From a checkpoint of a small mixture-of-experts model trained on Wikipedia: 96 SwiGLU neurons an expert.
Below are experts of layer 6 (counted from 0) of a mixture-of-experts language model. Rows are named router (the router's row for the expert), gate (a neuron's input weights, with its number), up (a neuron's input weights, with its number) and show model dimensions 0-159. Each number is 500 + 40 x the weight over its row's rms, rounded and kept within 0 to 999. Numbers have three digits each.
After each expert's rows: "mostly gets" lists some tokens that are sent to it at least half of the time. This comes from a sample of Wikipedia text that the model never trained on.

# expert 6
router:454444489494554517511488494509522511503531523530533496517508461519475534438529501583531486513505438401465517531512463572520520479492494480500461462521561420501490537471512496482525514510498499605467541504525524457473551441433562385463572498561397558563528475506543480480550435514463483448500458485520431536503575511481430512507565490536501505450407519519445503559464472484449456473507456397487465507472482481533520562456494491481539494501508457508513526549540584521449524468500524
gate1:486479470546533469514531485479459508485517541582622453539533441494484488472471524521469499531507516530492423489540425479471469446480534487580482486596505483465435501566520499475467459461520497480479557469479510466518432533494516490519585503586567476543446508563521482558559500526490503485478419475459530522365507475447503511492566478487523451484495530464463515545477489452488461505547516545467512474498480502384456552552562524489467503462529449446511467531466445503429500495519538
up1:492460455500505495415536497471492545476526511523493536480480427535435477460513491506509488489507506605540504497564512465530505555536514484532459489503461560427499548508521441524548539543432441614540489499466593502584449523440458476447508479454472533487562489510549539466470504481439423512520512446476455472552479536521480453589477442469479481519560491494491506584530452451502529527561536452498520491444482583531510542561497482586488553493558503480456431468485492488450509502508482
mostly gets: "aj", "oh", " Is", " Sam", " Kh", " Rich"

# expert 4
router:475449529494488552522484450497524520434453530532527566514526558575467522504460476524610477513501409495439511500511565575505535544542491541489490512527486440488500550511453504491539497510504542539446533440577458394488495529487525537494475570522537503542579421460496565458487430427472519510526468583482449494503540497494470511477495485438491492471426493573465496532495477465490440486507467501463405498508484484490534418432496472605544461506549484486436518501520509472466476506508469
gate1:494527473537473533558589547507502492559541495473502568498452455512439485505465503529502561533497471609528551481495570523542520507512573497495475458420481476459571536524438525501557442478470538508459471450517489429555441551470547494506532470506525520504452464457418421437550537521429466481478490561486552524494592541441520547508497514510471472539467483534499501533500574511490459505461489477531546522470410436421437488494486527499417465543522530497460488483535457460464493464504542
up1:485485507516543469566581528473555632501520417502490578550510502475455540575498481556511494541516523448468515527470507474498564522466444453502442534514548478482489499422501413535470464503470483389483506521511509499526500456499569492516527438477519507500535515497479476479538553508527505516439476516493506523485478505542553469607454404543481512578479517494516512513475517529496463556539509491567504478470548518424453466517524525492429441557540466463462525590534540568486536538539483
mostly gets: " M", " m", " J", "m", "M", " Comm"

# expert 16
router:469498534546539511537504535432478524451458569513527425561523509487520540432450557528482540436514469452539471494566529547484556490501551554493517444492518527497545546528508492433514535497536524521560496597572464466550533485499507490464444476546522566512496396494529485433497466457499473493546495508497478525471538462427486497415549540465510502505523407540464548555439507470508546445464482545517423539471457424486503526500536408507532458493522449506490583557486528490456477518456477
gate1:471500527480513519523437525501575444462529494464458502462548481482518505554454527463505454461529506520509512482461491557447500512497470519471512479507477512478470542526470558463517489459552517466576465503526481546503589565510504401484445542496483560521484491497509478417548531486550528518453507513463456486469500482474476458426468537553453497516500392430499576485497584493491518458451497572612456554418469558485433504499505562504512480449503511495428528447473608448425494500511520
up1:391552599493502535476478536478546508527476518541517490520533536469502491530470497539526473506548490527585509549515434512421517549488529536471492497534481485488492508470459546484507473485476497518508571517450573599448562504454492508438483457474441569449515459483545501429559551508501494552442531525460546414494449499524480458435494529561473420487491458453462525519500521467503538502538526532577459452394459575538460458528516468523510505484512514430527457541542543517476443485501444
mostly gets: " c", "qu", "c", " cl", "enc", " rec"

# expert 15
router:515457543494534480547492522480537491541488533552508470473569509484433523460466545511500466570509468504410498529469579492443502422527470570529504491524484517476518609495460529451475554532486544487505551543519543443515504475407538494459499511513523506509490434507497485446539477472527477536478492608571477576584572413471485474440528487500510435505451473547522461518484556439431536419456470478528447543492506529489550520451463463547552464562510532534488529492502506474564553512468505
gate1:548478487574558459535504565480517534530472412504458524459521505432512490549456519487493506473560508503467478519505510528521556506470512477496521509502538532471435553488481481458475495535495478580581502542544569558392569497526512472522537488438446509495527502436432534533488479479432512545507480499495383508566511420547511520483509546502466439554484512515486472460403496482438491479449491483505533521568553540484526518483486557521463507547530522600492452556535540441566469452546519
up1:498479430465514437479456527584478556503473442497536404581462550541426539573542550444532513524582578469459441515482542520491502426514479557516467516504502473507476556506457545492447412461503572535454543543453526499518524528490520490554482535488453502446475498553440537520475520480484457478478474531509549507550435494492482519489494541611529479521489424566509490516542506443455495509468460517526457499474425479553474485534439511417496543454515506509502521515483459545540475482453449
mostly gets: "ri", "ol", "omin", "ubl", " sur", " pol"

# expert 11
router:519523472484597544548510549495537523477466465526570428512475523542456522421477465561563473529505508501485493561517543526464456482528495553449476498468575437512521537507449495489534522540522602501443523576584492469468504481421532433495478446512486536596501499511513519441517490470541504497537465537503460537525545450490441478479493581468403448459439487555474488496461497433509500538412444507511441562538494485457478490468433548470515441490471484469510555521490506500517548453536490
gate1:548526438512511560538520571464594450557427531485564530445506529508527514525548494456552491489469467483534539521441506497506549538538602576528497500502540435581549563587556495472537437479486504519470576575531486484470533444512510500537470571547532510596517500543411484461523470519544484566553488470531486527490490526443505455457510536489520508515556465564533529490487453492526461561432550534549509505502501551463445461481506480509537498484506457489523481539508437510536482509472561
up1:443551514506491507526485499456514573538454536561532552482439539529467534537516534493549552487579512520611593588436526438477530454385445521478460535503519523503529490574452490548450408448460552485481488499550529526511521435513491503487502516505553509563512530474439474563502576461495465481444564531447437570469553493494483520525553487493500454500466484531536488510496515568533540471445525502478472470528553528476545458485552514471446459480459495477506480482475466461470497569503535
mostly gets: " dire", " oper", " appear", " cap", " contin", " colle"

# expert 7
router:574524527531488561602536507491517499553461556597456530526518512464461484453486502540509511479566542435458520453578480480506545439491474528555537556479577506434453552537411519494534565501469514530470503503503478515486543486450553484471500499603478483562552461450479483479508431465480495453500506535501445520480519478446429493517527521476443507437439461493442498536475483446453475506462450496536516532523489452518474535465480555583507426552532440504528537529553560490504480514471427
gate1:550548513457456499533480515491482484601498506492443531507472497422465461508568467516510466456467584428491462522495481479533471478497487507455517462488517500504414507533447569420435572528512504468474473461432479431445488500527560439518498503585468487496436574502481539470521503454524545497536573472487495465452533510441514496512571466439544538505491492481485577569503492521498496486556412435500534495571535474527451505483486540506573463447557443502542555497531563535516575501513467
up1:489496482529461543524527445510467514550544558513528511475462502511450553471478548512507571458506577481444420445536442504468563597536481584542458426463531478413483423530519490431443496463526425540447506476486476534488458542528570470490410490511470475482488513556512518526504486473467553503531536552519501527510490507496484474560537488476445456569505454556498478461507411481514508486522460580550548459488465543549500504444442513576520546542439477461545538526516509518483529514434482
mostly gets: "th", " th", " Th", " January", " November", " December"

# expert 10
router:488500545532500524520501542462515481506523454545545488418486513556504492487488532530526518454534490509450493434509581590547496526483523539494445505584527461448496490499509458483558510584444504508504596492438505470495480474497501466447480493583497556510539468537467485521530473508482484483580500495542461520490577409440473492517572517506473486422459545526495534564488538492483467499464461413489407567483509466535502454492542469509480428543557447480528517576535507522469582467425429
gate1:540514530499495451579475588487585481512427504562518513522539486514516538507476509540466519511558571544477499505599454541509569494470499423452485492571552490490588497529477530508540500523448521508490499490480549525510476490548442526497502443565508441523542526569458582496452493465532484437556500535514529505556558411497422517514486442502554463490571455556507522457455445521516491494463561577509488459513501498452486440394543482492488458497485494491490443489475492490444573500503463
up1:550464476504501519383534543442515584468519614515478494556578417495421472558519523466491461507502482554440469508338485432506492485514551528479480493512489482548485531483514527447478517562521443468481514505494512562546489503530523549549449495486512471509449427473480445544515514454452503466557479465488557527456502494512533487488515574439438497519512564530514524479528483525514476460546504490475496485526512546490573578487474468458476496503507486586453532508515464484540500419467514
mostly gets: " g", "ck", " lead", " go", " add", " round"

# expert 27
router:423461595462476564600491534481568479478416518519490505459546479493420511499499542542529499539500565460526573487542466508403561512465540543498525489569504472518536527492406459492475584557505506537484526490556524458509513512506526435486428501513533559534531464491474476466469503437537461476530470522553500487515528502452411529504534530472570460489496539516480469548490447464496449523524499477593501561449510432488530547430519501528488510562520483560488471525577532550490525477507489
gate1:492475470557493512601498522491520519460528509469437538458481463541480412559456482598527537493547501545447522453549442492454551457447539533497500525614489535453465515504511508507470446497496534529576467505444446540515539467428532535556485396495515528509504534526525453567461486550450495510489547499457455554455454507490482525491483440494501444545441543528524491490540516479533558506463565488502497538397457460515466501552514460511480562592521452455489481534554559500523507511482512
up1:512516473569469473406453491517551502490505398578463436509417506497508553452544495423478484491568516445479514517501513482502529517521512468501501514486579541507579533471529515530511541515593502552509475433503546472445466511504536554444554601532533458498498479490501486462649495499490500502476469507480522473513464574488563462540520488511509571525466474517458527522505486549507533468483505520517555465522488525506611486487474562514554487412495517464492497532477484493476417442441482
mostly gets: " the", " by:", "The", "er:", " Born:", "ation:"

# expert 12
router:493469478359570607525468518503592532540549472473458498501529512508458463549504601551524540438577526440388535445492501517412458485513545525511448491543504474501482562549522532504483562508457518513445537585488478479538547477475485450494535580519517483484537486531496515472510517540460503455505464559541445486543519487463464524464535512410507451481526463514456510545484527470477482458452476493522467578510496460458521495449455461515481476492488481489472531538534515496503552543567509
gate0:534429473480510530523506491518543513504488444421522549470535505500496502511463516545431478500506496547464532485599441547491518454489505477432481485531472539518499447487502456490493590493519454440497513492399517486488540434465560435464560557494524458529461490474448520490478553511497437556496452474491521465541455539472448502524530514459493454531545551483509541471462471445507544478418425582596481525530459522508454561524471426473457392440521491469530448467487482502557481432548529
up0:521426467405468503410441504516518460497525471531541481493513501516546467521531567551508558532520438474519546501506479455501562487520394552518423527498420493470538521475531475474517418451520600476497540506554478504599453515513473506487486505559517517484519445553528489565479503532570535507542522481466474454476411519533466481480514523473512512543517500530542463499529541515470529460574506540518551512498517452498564468468463497588467544513430443551497475513593458481512481522455432
mostly gets: "ator", " man", " member", " player", "ician", " author"

# expert 23
router:466463522473564533487481544494554481480497553489511529527481469534534558493431504486579463480494441473434611530539527518441510456455496517549477499517546457404479543541472571466490496492580512584442541519519482456570472429533521448495474483529478508559503421494544512530532502533533415495516476524534503524428613500510502528528468583508494502469488508576464507555483511481439467506496516544553457513514512445519481489447511568555562495593495437485473555509473509488489486514545473
gate1:497463505528514449484495532461489524466495447502502578500510499518476437496467590481471504536531532516526527490480525497505431571490564523486527496489492401468503519582357561488466522482595563533484483517485535449441453503467501521538476487477524565442560522497494427477483506439514472481495478514545443477475551540501569531525470595530556528529507502515508518492528479529553521454463554489486549543507540470556514521470441564484462498409521451591409490544536466445484496514530513
up1:466485483506494548489557540539510425531460561548518451485474520470528478564590472537486553514441543587523515495469521534489426505557425460490445505532547562498470450522559477421518513498420483423501477456548437533551523523449457395459517460530514477445418512520503571488532454523535500474511493447461532562535529567468482490483519461495515521448468481516507498463462496545540514497562502539514390520455520467454535478446518500497515508569476542506549505515462534505577474453481475
mostly gets: " B", " F", " f", "b", " v", " b"

# expert 3
router:505478546442488540550501564486492496515519485558517453457477492512445536463437520562519469471559464491514584475562516486496533496578527551468511439529562510502427513552466492506471457489472508442472586531485520483515523470508496455472497507571537460584514469446480534428479462498461474504464432484580432514528515493505442456541559529434496435460441500536484512516455543504488415474415447548519454543500542444605525520510497532515540489526499476556441506572523561515471506558523463
gate1:402407522563531504515579527498520497528559531455536537506549513529558520495499540515509481525558509536556506521490513492515485522589461472498474474507508463468511567551450487477475440473442504424487498455540480524486496440536473468469574521517511393542405469528477405471524517491573504475452504531497404475551508493472455475471543500481533462500555506506459477522504541514491471535486567488515493517533403473545525483558547578497517516591470496569432510515435521517470461559500517
up1:508483536563543531435416546570470507585536428569459533461489574509536499575430436534514526505402500518557480490494541478488552499481499473512485500507566547465471443472513492523529539539469554577480486557579495535518524510444587514495457493505481531493491492485549500526546518473565588494499459487503505485523440574488489484564448515485501460408493508497555553457538521486556510455449491514510470499446530456444463478521478497514518421482478456517467544495511451485442553510458577
mostly gets: " \"", "-", " re", " inter", " sub", " dis"

# expert 20
router:491462531467508533523457496517571476493446472527462427537510531539464477538423505540488497447576488428419484504481528491512531483484494562479477462520567461489438609452481502469464475521546523470477528506507436475515504445463614490428461522529488547514494488563491552489533444517508465435495446475545491548510515490445460521530544565516499404517507503505485516564438513487480415466511477530498514541505562446502562530489492452511518494481481395533460537557491606539470540510554514
gate1:433484500536557520489462516468538459535461453485432446474481505506520459468449520466504486551514492524487466559501379549499554517420532556482453441514509518556515493458486560503473424509489556543469513444520455457492506505494494563502476509450523486450541491558484457544529439507555513457493460462536410531503524443556450494505538519515513465437498521471423486478501467458481468426519523501508466560524520507469464463505503448562577486592532457526536477436535502494403450481604461
up1:556470506554474427480595496427427432487557603456466483507501480543514522517485464526524544516470543537497469548494529477502498529476477470547569484488501526509514485468527536497480545492553473531573446467606579532530556401504490505513523482491484553459479529550489504540543510560457505537541519512475530535502467469433526505460509546499531524484549506536525531523471547486586405442500509529501466534472481532464556602439468489548514527474499527517489561523523442569558487495580519
mostly gets: " States", "ington", " York", "ford", " England", " Japan"

# expert 8
router:486393506461529540483523521470508530526534536584531497483539468495437565453479558511487531521514493463472579533522511468484486545506552538552506465587525495443444551480409490505517565528484518603490531522545500474601563530509465463474538497491445515511544389470504565424562497484533475527484428501499453529489525474416465451510524496457566424499447482511469556573470502480469464444432444513477541511506522487495475451489449443499488506503499455532534491504556538483506526508498532
gate1:467438537477455537523454483509484526478482504509440518481497526458474521525470446484467493483513538510593588469580459491533464478513511536601542460532468464446504512482506493422508491456440556513580435448475543478543522560496515448448499536539399430419538464485508468474479503514454489551488460478438473478508444551481477510443486506456517511465409468463510489472454516484459467512535529542572482452503430459515486501507519522478506530431524560568487503506584470606487546466538503
up1:559455534473481416519421503493450531511470490560503553482554553452523557514489432501436476483571494508539461476527480445492479512489471477542434532532396497460528499544489518490530518480457534485536491496563466511515451509495519496504502531483506453526528515507517459454529500530458544487545490501434489548523446486443509444478476447525481514505532507490402531504455479430394482641475509540577489563583545465447552485517436527499509497537502525527557437476571519511536487444537447
mostly gets: " l", " h", " Ch", " ch", " r", " p"